{
  "num_hidden_layers": 8,
  "hidden_size": 192,
  "d_expert": 64,
  "hidden_act": "swiglu",
  "router_logit_norm": 1.0,
  "vocab_size": 16384,
  "max_steps": 5565
}
Below are experts of layer 5 (counted from 0) of a mixture-of-experts language model. Rows are named router (the router's row for the expert), down (a neuron's output weights, with its number) and show model dimensions 0-63. Each number is 50 + 12 x the weight over its row's rms, rounded and kept within 0 to 99.
After each expert's rows: a language model's description of what the expert responds to. This comes from a sample of Wikipedia text that the model never trained on.

# expert 31
router:44 44 53 43 32 42 65 40 64 64 52 65 49 64 47 67 63 33 72 46 46 32 16 40 84 57 45 44 83 50 23 55 47 37 42 51 46 62 31 63 56 44 57 43 56 51 20 41 54 41 58 41 29 51 44 47 57 35 34 60 46 47 47 51
down0:67 53 63 72 56 40 49 55 39 49 48 52 46 53 54 36 58 34 59 22 54 75 53 45 59 35 49 62 38 51 44 45 44 61 49 58 49 80 61 70 48 62 48 47 58 48 51 21 41 42 37 51 62 20 46 47 54 46 72 37 44 51 41 71
down1:61 44 55 59 47 34 36 55 46 63 37 66 42 54 34 35 66 60 47 43 40 48 41 62 57 38 72 68 69 49 53 32 61 49 41 69 72 58 32 71 60 21 55 52 58 50 33 40 53 44 56 56 51 46 33 34 49 43 63 56 66 40 42 53
down2:49 44 69 55 45 41 49 64 65 35 73 30 38 71 57 48 54 46 33 59 49 47 53 39 29 56 62 70 49 64 69 43 44 61 52 47 44 56 35 45 44 56 67 52 41 43 49 58 45 44 40 70 49 26 62 44 38 36 55 38 42 51 44 26
down3:56 42 50 65 56 48 66 40 43 58 58 72 51 50 50 52 55 48 43 56 38 46 30 62 32 57 65 50 56 52 57 41 26 55 25 51 34 67 55 54 40 59 44 38 52 37 45 59 49 63 47 28 63 72 74 66 49 49 97 76 45 45 51 18
down4:69 58 43 40 47 51 36 31 67 27 72 33 34 45 48 60 50 61 62 47 54 44 69 43 60 62 59 39 41 60 47 42 40 48 42 39 56 58 39 54 72 50 52 55 19 43 62 61 45 37 47 42 62 54 42 31 59 35 45 69 36 48 66 40
down5:47 49 52 55 44 29 75 49 44 39 68 44 27 84 44 53 55 46 43 65 50 30 40 30 43 52 49 50 61 55 47 47 48 53 44 36 55 50 47 41 52 49 49 55 60 46 28 49 58 45 63 36 35 59 45 54 47 49 30 43 66 55 51 07
down6:64 54 46 56 59 42 49 46 48 55 77 60 59 66 31 44 67 42 57 61 43 28 51 38 60 45 56 61 63 39 67 52 58 55 73 48 62 41 58 56 51 57 63 49 47 41 45 59 63 51 53 45 61 42 56 49 41 58 41 47 64 44 46 42
It responds to: The article a/A after verbs or prepositions (had a population, as a 12-year-old), plus some adjectives following a.

# expert 54
router:50 65 47 45 36 30 47 46 54 51 43 54 44 21 58 46 31 52 42 50 52 56 66 63 42 65 67 73 55 58 58 54 38 54 51 42 40 33 38 66 54 65 52 80 51 48 49 48 48 46 38 40 63 57 56 55 52 34 52 40 58 44 52 59
down0:51 52 61 63 46 25 56 55 64 57 25 52 54 63 41 45 45 42 44 72 43 60 57 35 31 42 54 66 52 40 50 58 39 27 44 66 70 34 28 54 49 52 29 52 44 50 60 28 68 34 20 36 48 54 53 61 52 34 50 50 57 61 60 52
down1:53 43 62 54 65 42 35 33 49 43 64 48 53 51 46 40 57 63 36 45 40 55 47 63 47 70 46 45 56 61 46 53 33 34 65 44 64 37 46 68 67 39 46 57 50 46 60 53 61 62 65 51 32 39 41 39 51 53 46 41 50 30 65 38
down2:47 18 66 67 52 30 54 37 58 40 54 38 42 34 52 55 57 55 67 60 43 59 56 39 32 59 48 42 44 73 30 55 32 52 63 56 46 56 74 46 41 61 76 56 47 65 69 50 51 45 43 48 48 60 40 23 43 67 56 53 58 63 32 54
down3:60 57 55 44 59 57 44 42 58 64 47 45 63 43 48 45 42 52 71 62 46 51 57 58 59 81 60 54 42 57 42 40 50 49 45 54 37 36 35 37 49 53 41 61 34 45 50 48 34 67 25 49 43 54 52 40 72 42 35 47 65 57 54 41
down4:50 39 36 42 48 69 79 39 39 37 39 37 49 58 28 32 49 68 41 45 48 60 80 51 45 35 48 42 31 29 68 41 48 71 61 40 70 61 50 40 58 63 17 46 70 61 49 42 45 44 51 30 55 62 49 38 62 58 32 50 52 61 58 68
down5:45 69 52 44 66 50 52 46 46 60 48 52 53 59 64 36 35 36 60 46 41 46 49 46 31 36 43 46 44 32 55 54 38 47 46 36 47 61 41 46 35 37 54 31 50 38 40 94 55 34 58 49 59 30 56 81 37 33 54 43 60 42 38 39
down6:55 64 39 61 71 45 56 39 21 36 57 53 43 46 28 62 41 70 39 44 46 57 68 63 35 70 57 41 24 57 56 48 66 43 52 39 41 67 58 54 49 48 52 41 37 22 46 30 54 72 63 52 39 46 65 45 42 50 56 32 21 53 53 46
It responds to: Sentence-final periods, pronouns it, him, he, she after verbs like making or giving, and reporting words like wrote, told, critics.

# expert 63
router:50 50 51 45 55 52 39 55 64 49 48 66 47 49 48 65 32 57 39 49 49 37 71 43 65 57 38 37 64 32 41 61 62 62 15 73 47 69 57 49 43 28 29 39 55 56 59 48 53 45 65 51 59 30 55 49 51 36 54 53 58 51 41 44
down0:52 40 42 45 37 47 44 31 61 30 35 43 59 56 61 54 50 39 57 50 62 48 61 53 48 44 50 71 51 50 48 43 60 49 34 62 50 46 42 48 51 47 35 53 53 40 37 75 75 63 57 54 76 55 36 28 34 57 53 77 39 38 46 35
down1:48 65 48 38 45 66 55 36 76 77 51 76 50 44 65 46 43 40 55 56 48 54 47 51 62 41 34 72 47 59 35 61 58 76 59 36 54 42 70 58 52 47 44 41 63 61 69 71 40 67 54 55 63 41 30 41 62 71 56 36 42 33 46 63
down2:56 45 47 29 48 65 18 50 55 65 51 42 55 51 71 53 38 43 41 53 47 63 42 57 41 47 42 40 36 67 48 55 50 33 16 59 57 47 31 55 41 28 40 44 51 26 45 49 50 55 55 64 39 52 56 48 49 40 48 71 57 51 28 43
down3:63 60 62 39 41 50 57 56 51 49 64 39 41 21 50 52 53 57 52 35 63 53 42 61 36 47 37 64 37 52 40 30 66 57 38 45 50 40 47 51 34 45 42 57 57 72 61 47 23 68 34 30 48 46 55 67 40 64 67 32 46 50 54 61
down4:58 56 46 43 38 53 51 51 54 39 49 37 41 50 46 59 59 46 34 64 58 42 50 61 67 71 43 61 48 33 41 68 49 46 26 46 41 57 41 40 27 26 35 56 42 40 42 47 35 66 45 68 28 59 66 56 40 54 59 65 56 40 47 55
down5:49 57 52 46 50 59 36 33 50 35 40 41 62 41 39 53 42 56 53 67 56 61 34 60 45 50 68 45 40 64 59 49 39 46 44 59 34 65 39 59 59 51 69 29 53 68 56 36 77 48 38 33 64 60 33 49 53 37 54 47 30 42 51 48
down6:53 31 60 48 59 28 40 70 57 61 56 41 73 34 41 30 32 69 39 37 47 73 67 25 56 53 55 56 72 34 26 48 43 29 39 64 47 37 36 51 49 59 49 28 46 47 52 49 59 54 57 58 58 62 32 50 51 62 57 48 47 49 29 46
It responds to: Marriage and family wording such as firstly, secondly, his first wife, older sister, plus word-final suffixes like -ary, -ful, -ment.

# expert 19
router:43 54 47 41 47 43 77 46 42 60 25 63 63 57 65 70 46 66 55 59 60 44 38 67 51 47 58 52 17 40 89 64 43 51 30 45 40 54 76 55 54 54 41 55 49 48 33 45 52 48 49 30 60 53 65 39 54 44 49 61 41 55 48 57
down0:61 46 51 43 40 61 56 37 49 47 48 44 37 31 59 76 62 62 28 62 36 49 67 46 36 51 52 38 40 29 44 58 32 47 47 81 66 40 47 49 45 58 44 38 41 51 41 56 32 45 39 44 44 62 46 59 78 52 44 54 58 42 50 38
down1:60 42 48 41 48 38 57 50 55 39 60 52 39 46 24 49 55 61 55 58 70 60 42 19 26 48 50 37 61 52 55 60 48 63 50 53 40 56 36 69 42 40 40 37 35 44 30 55 42 40 24 38 48 61 33 40 49 69 43 55 48 27 49 53
down2:58 39 30 51 66 55 43 50 55 37 60 50 50 53 15 31 32 47 38 55 62 66 77 57 52 61 47 59 45 54 56 66 71 60 43 62 60 66 67 53 36 70 58 47 49 72 67 10 45 57 30 64 47 56 64 55 62 50 51 59 49 35 47 56
down3:54 59 75 66 38 12 49 58 52 42 42 41 12 47 12 55 47 58 59 39 41 70 51 32 62 42 55 58 66 50 47 46 58 38 74 41 53 56 40 64 60 44 65 43 48 45 56 63 54 30 22 59 42 52 50 57 60 36 40 39 61 30 52 40
down4:24 54 61 62 54 50 51 44 64 69 29 38 51 56 64 57 42 54 43 70 35 28 42 45 66 71 44 26 52 58 69 43 74 51 61 60 42 56 57 35 32 34 69 56 48 45 94 44 41 53 31 62 67 63 58 62 50 36 60 51 40 68 39 47
down5:49 50 37 38 22 21 59 51 57 60 32 49 85 39 48 51 55 72 41 41 55 47 46 57 50 53 56 27 36 53 53 58 47 42 47 46 68 63 78 44 59 70 17 73 51 43 53 64 44 67 49 26 41 41 76 66 44 64 56 48 56 74 51 49
down6:75 31 34 77 35 58 32 69 66 56 47 33 25 45 71 54 65 57 49 49 50 49 39 48 32 50 61 56 56 47 56 45 60 54 43 40 41 36 79 26 48 59 48 38 42 59 54 58 48 37 57 55 51 66 51 61 47 36 45 44 33 29 52 36
It responds to: First three digits of four-digit years such as 199, 201, 186, in dates, career spans, and tables.

# expert 38
router:35 42 35 30 56 55 44 27 67 51 49 61 55 51 57 49 54 47 68 46 49 48 55 51 36 43 45 26 43 38 62 60 52 58 27 41 70 53 31 56 48 51 63 32 36 49 17 64 76 51 48 51 77 31 46 41 39 72 54 39 33 84 48 39
down0:57 49 60 34 57 55 42 26 46 69 74 45 48 48 63 47 38 38 64 64 54 26 70 61 55 43 41 62 32 48 47 57 58 50 54 44 51 49 30 62 40 51 40 52 44 79 36 74 65 59 49 47 30 66 51 51 54 52 58 58 35 42 46 40
down1:49 83 71 72 36 61 48 23 44 30 41 67 39 51 36 60 50 54 55 47 56 58 40 66 46 43 58 55 49 28 38 74 39 46 45 42 54 36 39 49 43 58 31 32 43 63 62 35 50 49 44 37 43 52 29 26 36 39 46 50 37 34 34 60
down2:60 34 28 51 64 54 56 75 35 47 37 54 63 55 29 47 56 35 50 38 11 55 70 83 56 57 66 45 65 62 57 68 50 53 50 56 64 59 49 38 70 45 32 63 46 49 35 52 44 43 46 47 50 53 53 49 80 61 61 57 45 29 43 58
down3:61 50 33 18 60 58 53 28 51 68 53 71 51 26 47 40 53 46 46 49 44 54 59 57 34 23 60 34 32 20 42 48 45 51 65 44 35 61 58 50 54 66 62 72 58 60 49 16 61 48 36 38 54 52 67 56 68 35 64 66 54 47 49 54
down4:58 44 69 45 45 70 45 54 47 41 57 40 50 58 54 45 62 51 41 48 54 58 24 40 29 36 39 49 25 51 52 47 64 51 75 43 32 32 55 61 51 49 48 57 50 44 54 62 28 38 57 42 59 49 47 72 38 58 61 34 60 55 30 34
down5:45 63 43 62 43 56 57 51 56 49 51 41 34 37 58 47 67 57 45 63 44 25 46 42 67 60 37 56 46 52 14 43 41 44 39 46 41 25 55 66 61 41 45 45 42 48 51 62 36 67 40 51 55 52 45 61 59 53 46 45 47 42 59 49
down6:50 37 29 44 31 54 63 61 65 35 69 59 45 49 46 56 39 42 55 61 53 64 58 39 54 54 49 68 44 69 42 68 46 41 48 37 50 56 43 36 44 61 36 58 26 46 43 83 47 21 62 66 60 47 76 59 37 50 39 50 46 60 41 40
It responds to: Coordinates, distances and architectural wording in place and historic-building articles, such as km, °W, storey, brick, Street, located at.

# expert 8
router:55 42 55 47 75 58 41 47 40 59 54 55 41 53 47 67 58 50 37 46 67 40 69 46 64 56 55 53 48 44 40 35 32 29 33 88 86 60 57 38 42 41 49 44 38 66 33 75 43 40 48 74 67 23 49 53 47 35 63 68 47 47 55 55
down0:38 45 36 52 75 54 47 68 61 59 41 32 64 56 48 43 50 44 58 44 44 41 26 55 56 62 42 59 65 46 66 48 33 49 38 40 67 40 27 77 51 57 48 46 45 22 56 31 51 60 45 66 48 47 56 51 37 57 50 52 47 41 60 60
down1:32 77 56 41 56 58 46 38 47 45 70 50 27 55 58 45 54 58 31 65 52 31 57 48 53 69 32 39 45 51 56 38 30 67 63 74 49 67 59 32 42 63 70 64 42 59 57 44 47 55 43 67 43 40 52 53 43 62 36 47 42 43 40 48
down2:57 26 50 38 75 28 57 37 34 49 45 47 30 49 50 61 31 64 63 42 57 45 46 50 54 42 55 52 55 62 55 42 67 50 37 71 53 59 23 53 60 39 35 28 55 32 40 70 37 20 40 33 65 50 35 53 59 56 33 69 36 47 61 33
down3:38 42 64 65 64 52 47 66 62 49 62 60 57 49 55 44 51 48 39 46 52 38 45 31 39 59 54 43 49 33 37 56 29 49 67 37 50 41 70 62 46 47 42 61 34 62 61 46 41 47 36 44 56 43 38 20 53 57 40 79 54 66 64 55
down4:51 33 54 56 34 80 58 42 60 62 25 49 40 51 44 55 37 46 35 51 66 47 16 26 43 51 69 48 54 62 47 54 55 58 40 43 68 43 48 61 38 43 35 35 58 64 43 54 63 46 63 41 51 36 20 44 50 64 41 48 45 70 64 53
down5:75 45 60 48 56 42 47 54 41 52 30 46 60 36 70 52 69 55 65 40 45 44 64 45 63 46 44 55 50 37 23 49 45 63 63 68 41 56 49 47 47 46 38 49 45 33 51 44 35 44 38 49 35 67 47 55 71 50 73 50 42 51 40 34
down6:61 43 58 24 54 66 64 58 48 62 62 44 64 54 59 29 52 53 44 54 57 49 58 25 52 31 32 44 56 53 43 47 62 24 61 45 51 42 38 36 55 66 48 62 41 49 53 37 39 64 63 55 64 49 58 41 32 50 58 67 33 45 48 57
It responds to: Hyphenated and accented pieces inside French or German place and person names, such as -B in Bourg-en-Bresse, -S, d'Estaing, plus line breaks in infobox lists.

# expert 45
router:51 56 42 46 43 61 58 63 44 54 55 41 45 50 39 52 45 71 49 61 63 52 32 43 37 46 56 47 52 60 56 91 64 28 64 46 46 64 39 59 60 51 57 51 65 38 65 46 58 66 49 63 41 58 46 47 34 43 31 52 54 63 46 52
down0:70 53 54 57 54 60 55 41 43 65 80 33 45 53 69 46 48 52 42 37 60 23 50 45 55 35 50 61 38 48 66 69 35 57 42 48 55 44 43 38 36 59 50 46 61 36 54 35 31 34 51 66 42 42 50 50 68 35 50 68 51 40 38 57
down1:38 53 50 61 54 44 49 58 45 66 51 55 35 47 41 62 58 51 58 38 33 43 50 56 44 52 56 45 36 38 36 70 25 48 55 57 69 54 59 36 48 54 49 37 47 44 38 43 36 39 63 49 38 57 37 56 68 22 48 26 56 23 27 38
down2:52 45 54 39 57 42 53 46 56 29 51 33 24 58 51 51 59 53 42 59 58 46 63 40 65 48 72 52 52 33 55 55 43 41 55 60 40 58 47 57 39 24 32 41 46 48 28 64 60 73 37 47 27 62 51 57 56 68 53 28 64 33 46 28
down3:68 38 30 50 64 42 49 51 64 35 55 51 48 56 52 53 65 48 44 50 38 52 44 53 47 62 45 68 43 13 42 48 35 52 61 35 55 60 66 60 54 44 45 26 32 46 67 69 43 49 27 27 47 44 55 59 46 59 48 47 50 27 59 56
down4:35 26 65 71 55 50 51 44 51 52 52 74 52 61 48 63 41 50 47 53 46 50 31 37 60 29 41 41 51 46 66 25 49 66 39 50 74 59 52 24 45 52 66 69 46 36 47 39 38 32 56 25 54 39 27 68 43 35 51 53 49 49 46 60
down5:44 74 18 48 42 65 40 77 48 31 49 39 55 49 41 28 70 29 41 54 36 70 70 52 25 74 69 62 58 51 61 46 44 46 42 46 50 50 57 44 32 44 40 65 58 34 52 37 49 62 56 62 45 51 59 72 45 57 48 51 40 57 51 61
down6:48 53 50 31 76 59 49 52 55 35 54 71 67 49 59 48 60 66 37 40 50 44 30 51 33 50 52 56 65 72 44 60 61 57 53 36 50 55 46 40 39 41 72 64 64 58 36 50 47 46 51 28 41 61 44 50 38 60 63 40 42 37 37 56
It responds to: Word pieces inside romanized Japanese and Chinese names and places, such as Kasumigaseki, Sichuan, Katsuhiro, Tsubasa, plus macron ō.

# expert 4
router:48 46 61 50 61 42 53 41 61 41 54 51 41 56 69 56 55 72 79 31 44 37 35 36 42 36 31 48 46 67 54 55 34 32 46 48 52 65 65 50 53 23 46 41 64 53 55 65 36 28 43 38 51 56 40 50 52 43 68 46 48 56 77 55
down0:33 22 55 63 74 18 36 26 24 52 72 49 53 49 55 52 55 55 64 64 46 39 53 48 56 61 56 59 78 41 50 72 55 35 49 48 58 44 62 77 61 61 51 70 63 53 53 49 30 41 55 50 34 45 43 56 45 36 66 59 43 72 61 70
down1:39 71 51 50 43 40 60 63 46 44 50 50 76 54 52 59 32 52 49 53 44 54 59 45 76 71 31 32 64 50 61 66 53 61 58 61 38 51 43 49 40 32 48 58 42 60 38 49 36 57 47 20 36 57 43 34 40 57 49 39 31 51 56 38
down2:59 46 64 47 56 72 52 46 36 49 71 50 59 30 44 57 53 45 57 57 73 54 64 51 80 52 45 36 33 34 47 42 40 59 59 48 51 28 56 63 69 45 62 40 45 55 42 53 55 41 48 46 51 53 42 68 51 66 43 25 55 60 78 53
down3:49 40 42 58 48 59 69 54 79 62 49 69 37 51 49 46 34 54 40 29 40 22 56 41 63 57 62 47 57 49 61 50 64 86 53 42 61 31 52 60 55 59 65 63 37 50 64 58 73 29 56 52 69 47 41 70 63 28 35 22 29 49 46 29
down4:46 68 80 47 70 57 46 40 46 43 47 42 59 50 47 42 68 54 56 45 61 44 50 36 50 42 61 51 62 61 44 37 68 62 49 67 53 59 50 40 68 29 72 49 62 40 53 23 54 44 54 69 57 45 61 52 48 53 41 41 40 35 32 55
down5:50 41 56 65 53 38 69 43 54 51 67 19 50 56 37 46 57 53 62 37 53 41 43 20 81 57 39 48 46 52 50 71 37 56 62 46 41 54 59 49 64 46 40 51 39 28 59 47 59 60 42 39 58 35 54 51 66 41 47 58 56 37 60 36
down6:31 50 58 44 59 48 63 63 42 64 56 34 67 56 74 51 42 53 27 48 53 47 53 53 54 50 60 41 48 52 72 45 43 69 49 62 27 42 53 67 60 34 83 51 46 41 54 36 61 45 49 67 72 48 73 58 37 61 45 43 52 35 39 53
It responds to: Middle and end pieces of Latinate words such as imp-et-us, execution, practition-er, plus the space after months in dates.

# expert 11
router:47 42 73 72 63 37 47 49 40 59 55 58 47 52 49 37 50 48 64 40 39 43 47 32 37 16 49 52 46 61 50 47 77 17 41 57 40 42 32 37 57 35 25 46 47 63 06 49 21 31 50 53 36 29 52 48 45 41 46 43 36 43 32 30
down0:59 74 47 47 58 68 54 28 75 28 19 54 52 59 50 70 40 56 55 44 49 81 41 55 43 54 50 44 67 43 43 64 32 42 49 56 37 61 48 48 59 55 53 54 45 30 42 75 66 65 48 60 55 55 64 71 61 32 55 32 24 56 50 46
down1:43 46 54 51 49 42 44 56 61 42 57 39 48 41 54 63 44 59 57 56 43 58 73 54 63 40 53 35 61 52 59 45 39 80 57 57 50 72 38 74 48 50 40 48 36 46 69 43 74 46 52 45 48 51 48 57 54 33 48 57 54 35 39 40
down2:48 65 52 50 44 59 51 48 49 64 61 58 68 56 20 37 33 62 58 60 50 44 51 49 51 48 66 53 61 46 47 39 60 59 71 66 51 21 36 40 52 57 31 56 56 40 39 50 52 71 54 37 32 44 45 70 47 42 46 60 35 55 42 48
down3:31 44 60 61 50 58 40 53 40 62 67 40 45 61 52 58 44 45 54 43 44 36 41 40 58 58 41 65 50 51 50 63 71 31 31 48 55 44 59 44 64 44 45 66 45 48 50 58 47 31 41 40 27 45 45 51 43 63 20 17 49 69 52 61
down4:40 56 53 71 44 24 28 60 52 65 57 42 42 34 65 61 46 47 58 42 53 61 55 29 40 42 73 49 78 25 35 50 41 44 43 57 36 46 60 35 31 55 41 44 49 40 48 44 37 32 30 57 66 49 37 38 70 53 77 45 42 45 47 43
down5:57 43 62 66 60 73 53 51 42 22 45 41 35 45 40 48 43 56 36 41 44 53 32 38 26 41 34 38 55 36 56 42 52 32 74 48 50 53 36 49 31 69 72 36 51 42 50 41 49 44 58 53 83 57 41 49 60 19 35 39 55 70 44 46
down6:65 52 70 52 37 60 73 41 29 49 40 53 59 63 44 47 30 54 51 55 51 67 44 42 51 52 48 42 50 52 48 27 29 75 61 60 48 35 40 52 61 80 54 34 54 31 51 43 23 40 36 58 46 37 53 42 65 51 57 50 49 22 43 56
It responds to: Table pipes, dashes and words in sports results and medal tables, such as Championships, medalist, Olympic, Silver rows, doubles scores.

# expert 21
router:49 56 46 63 53 67 37 75 34 55 55 52 50 54 28 37 34 47 32 61 48 60 46 61 52 57 38 62 52 51 49 69 50 66 66 45 50 45 36 41 59 54 64 62 44 34 68 37 65 49 47 46 40 83 37 70 42 72 61 45 63 52 50 65
down1:50 60 53 49 61 63 77 54 53 24 70 47 59 56 34 48 59 48 54 49 47 62 47 42 50 60 66 68 36 69 41 58 54 59 45 40 41 42 48 36 51 51 40 50 63 50 75 55 41 41 61 44 59 61 46 73 55 44 49 49 44 46 45 53
down2:36 46 63 52 41 23 41 18 45 60 37 24 42 55 34 61 46 53 53 55 64 34 55 39 46 39 71 66 60 67 47 44 37 57 48 41 69 43 22 57 42 57 44 54 51 51 51 60 35 56 29 40 47 29 42 73 44 56 36 47 41 38 45 44
down3:47 60 56 61 64 40 40 50 52 41 63 52 46 55 59 66 60 63 33 59 53 51 48 44 17 55 47 55 46 32 71 29 46 51 59 27 47 68 59 77 55 53 50 73 53 56 66 52 64 58 52 50 43 32 65 32 39 55 45 37 60 34 47 61
down4:61 47 56 55 49 66 68 35 47 53 33 51 77 53 62 58 46 27 38 53 72 50 39 49 26 51 44 49 56 34 41 54 48 62 50 49 30 37 34 64 47 68 59 48 56 37 47 61 69 92 28 54 50 59 32 42 52 38 37 60 45 53 64 57
down5:46 51 36 36 51 72 43 52 47 53 36 46 69 39 72 87 72 64 51 45 52 66 55 51 62 60 60 51 50 61 23 39 41 44 49 65 37 58 53 56 46 53 12 37 52 45 39 50 49 69 63 57 61 50 37 80 56 50 41 53 57 59 63 54
down6:58 58 59 60 48 54 34 35 61 40 49 67 46 66 38 30 48 33 61 75 50 33 68 33 31 52 43 38 60 53 61 41 55 49 74 50 55 53 29 64 52 80 51 45 57 34 42 32 55 44 40 41 51 31 48 57 61 47 48 59 42 32 57 31
down7:63 41 46 61 45 59 62 38 56 36 28 46 63 36 73 79 56 34 49 44 57 50 48 35 41 30 46 41 46 51 42 69 48 59 49 52 39 74 15 62 47 49 46 40 46 51 57 72 51 14 28 54 33 44 57 42 53 54 65 69 53 46 56 58
It responds to: The article the (and The) mid-sentence after prepositions or verbs, e.g. to the ground, for the only time; also dates in table rows.

# expert 47
router:37 27 54 27 67 34 47 52 41 67 35 27 53 53 49 26 42 57 40 57 37 57 44 61 88 62 41 37 49 29 54 42 62 55 60 53 63 50 59 46 33 54 71 52 40 44 50 37 51 30 45 39 55 67 49 73 42 50 37 48 55 39 72 27
down0:42 40 60 38 36 44 65 35 29 62 44 55 47 68 53 37 47 43 35 55 54 34 80 63 46 55 34 50 54 70 58 53 35 66 44 43 48 50 47 39 61 58 60 57 35 58 56 56 44 55 35 60 66 50 34 41 44 75 61 31 58 59 54 57
down1:55 54 66 45 37 41 64 59 36 32 47 38 40 44 50 33 41 34 40 50 78 66 57 50 49 58 65 34 42 55 28 59 63 57 60 39 71 62 49 56 50 24 55 42 40 42 70 51 66 05 51 72 56 50 43 33 58 51 47 30 31 46 61 39
down2:45 56 57 44 41 45 61 53 65 62 56 30 42 43 59 46 23 56 67 37 62 75 48 71 72 56 41 46 56 55 46 53 32 51 56 67 60 45 58 67 59 32 38 53 30 38 50 60 60 65 54 45 52 37 49 41 47 71 66 42 60 61 43 53
down3:42 58 49 52 44 41 43 63 57 41 62 47 57 45 37 71 45 46 56 43 50 49 80 42 70 55 44 45 54 45 35 36 56 32 65 49 42 45 47 48 47 73 72 30 45 38 61 44 40 60 44 37 62 53 45 48 70 59 64 34 48 47 34 53
down4:48 49 23 50 57 33 60 49 39 61 36 76 48 47 50 55 57 37 60 37 43 60 37 67 30 37 38 58 65 50 51 50 62 50 68 71 47 38 48 37 44 31 50 63 38 42 57 70 43 19 61 56 59 54 39 44 53 31 50 73 44 61 38 29
down5:52 47 61 40 40 50 44 58 55 35 51 51 61 55 44 61 44 73 45 43 30 36 57 53 43 58 52 56 41 62 47 67 63 45 40 61 50 46 40 63 63 38 50 38 55 50 37 72 61 41 48 61 51 50 34 35 58 40 68 55 72 57 36 34
down6:27 57 57 72 31 46 50 53 65 61 63 44 38 51 74 30 53 56 45 48 70 65 46 44 69 45 33 42 35 43 28 54 65 52 61 52 62 35 41 23 46 59 55 78 50 44 62 55 58 45 43 44 50 64 59 38 51 49 61 71 50 60 30 56
It responds to: Pipe separators and semicolons between cells in numeric tables of election results, climate data, league standings, percentages, coordinates.

# expert 12
router:48 56 38 44 15 67 43 38 47 39 42 46 47 66 59 08 38 51 25 47 40 49 31 57 38 50 52 42 50 40 54 57 62 71 62 55 52 48 47 44 45 60 54 61 48 37 50 42 57 42 49 25 50 49 44 65 48 46 36 59 37 31 63 52
down0:46 59 39 48 46 89 57 64 46 39 41 44 83 30 67 46 27 47 39 38 48 46 43 37 72 31 59 66 44 47 51 51 37 53 48 41 36 29 44 49 40 30 55 39 43 48 46 59 45 67 57 56 56 67 32 32 39 56 36 55 58 54 64 59
down1:27 43 41 54 77 41 48 50 55 29 46 55 47 47 64 47 43 45 47 41 63 65 45 47 62 47 48 56 46 32 69 43 40 58 57 36 46 58 53 61 29 51 77 60 35 43 64 48 27 50 67 51 50 51 49 53 55 75 53 33 19 44 55 59
down2:50 64 64 63 77 68 44 50 51 57 63 64 38 49 54 54 24 62 47 51 42 54 43 45 44 46 40 44 34 49 57 35 74 42 44 58 35 62 47 53 60 09 62 71 52 49 63 72 48 64 47 61 43 41 52 54 28 52 58 51 50 50 49 56
down3:60 31 45 36 42 75 47 49 72 51 32 46 73 71 40 52 33 30 44 52 45 58 29 56 62 49 63 48 58 43 25 63 47 71 60 51 51 56 60 55 48 36 75 37 33 50 60 57 36 40 51 42 46 55 46 48 47 81 32 36 71 52 42 51
down4:21 21 42 50 49 32 55 55 36 52 38 39 34 43 48 67 66 57 73 36 82 40 36 49 47 54 58 56 39 51 70 47 60 43 56 55 42 43 71 42 56 50 35 67 66 37 38 61 61 52 46 53 48 47 59 41 34 53 61 58 50 49 57 41
down5:55 58 67 49 65 59 58 55 67 50 51 40 46 61 47 63 56 52 53 51 55 59 32 30 48 34 57 46 36 51 47 44 58 41 32 53 34 44 54 66 72 47 43 58 54 54 62 57 32 35 60 52 53 40 59 48 26 41 33 49 50 43 29 70
down6:57 62 29 31 53 67 56 76 29 46 63 54 54 31 59 53 40 52 64 53 61 19 84 43 61 46 60 45 45 48 43 39 49 68 34 44 50 47 48 66 45 43 44 60 61 58 45 79 56 54 43 45 54 53 50 47 50 78 47 39 85 45 56 52
It responds to: The preposition on (also in, onto, along, set, laid) and score digits or table bars in sports seasons, tennis scores and fight records.

# expert 44
router:36 62 54 40 72 59 25 25 44 56 49 48 57 61 43 54 41 48 44 62 44 57 40 39 41 71 47 40 62 49 42 42 38 57 54 52 62 58 52 54 54 57 38 56 57 64 08 45 70 64 38 33 47 54 52 56 50 47 36 38 49 55 30 55
down0:73 34 47 48 51 63 65 58 38 59 66 28 20 53 68 46 45 48 75 20 60 47 68 64 46 55 61 48 37 41 40 27 55 51 57 46 57 37 62 40 46 39 70 45 52 67 34 50 58 27 59 59 63 61 50 49 59 62 61 57 56 76 54 57
down1:70 48 46 40 62 57 62 28 51 41 61 48 42 58 37 44 43 51 58 47 52 33 62 54 65 55 46 44 43 46 52 72 63 65 43 47 58 50 91 54 40 31 55 54 35 52 39 58 46 65 22 27 49 37 41 42 42 38 49 68 58 41 54 43
down2:58 43 74 49 59 41 30 46 53 77 56 62 49 39 44 58 28 54 30 51 38 41 57 60 30 41 52 47 67 56 43 57 42 42 26 31 37 53 40 39 47 54 39 56 45 22 63 53 39 38 46 56 61 60 33 75 37 45 39 27 57 47 56 60
down3:51 53 55 55 70 47 38 57 66 42 61 44 70 63 39 39 46 72 57 37 55 66 69 44 47 47 45 53 55 40 67 58 52 60 40 29 51 27 47 56 58 76 74 67 51 57 51 45 63 51 65 72 58 41 44 39 64 67 42 42 51 38 58 58
down4:48 50 40 47 71 39 53 65 55 42 59 49 40 49 32 73 30 38 64 37 35 57 48 41 53 39 73 58 32 52 56 48 54 50 59 51 57 34 54 51 61 33 42 33 59 53 36 68 58 52 27 67 53 41 57 42 65 56 44 53 68 55 39 48
down5:54 51 45 59 33 48 46 47 54 58 23 50 59 67 55 44 49 44 33 58 51 63 39 50 32 39 37 59 63 51 43 60 48 38 38 58 58 57 46 51 34 58 20 72 56 69 40 46 65 61 32 33 53 61 42 49 66 45 35 56 48 68 47 62
down6:71 58 39 43 23 44 36 51 38 40 18 38 51 67 76 46 57 45 33 54 49 50 25 47 68 50 54 69 48 37 46 47 64 67 48 52 47 48 55 59 37 55 38 80 50 58 57 64 58 59 53 58 61 61 61 47 68 38 51 52 62 50 44 54
It responds to: Time words and years in narrative history, such as year, season, until, became, 2020, plus as after known or served.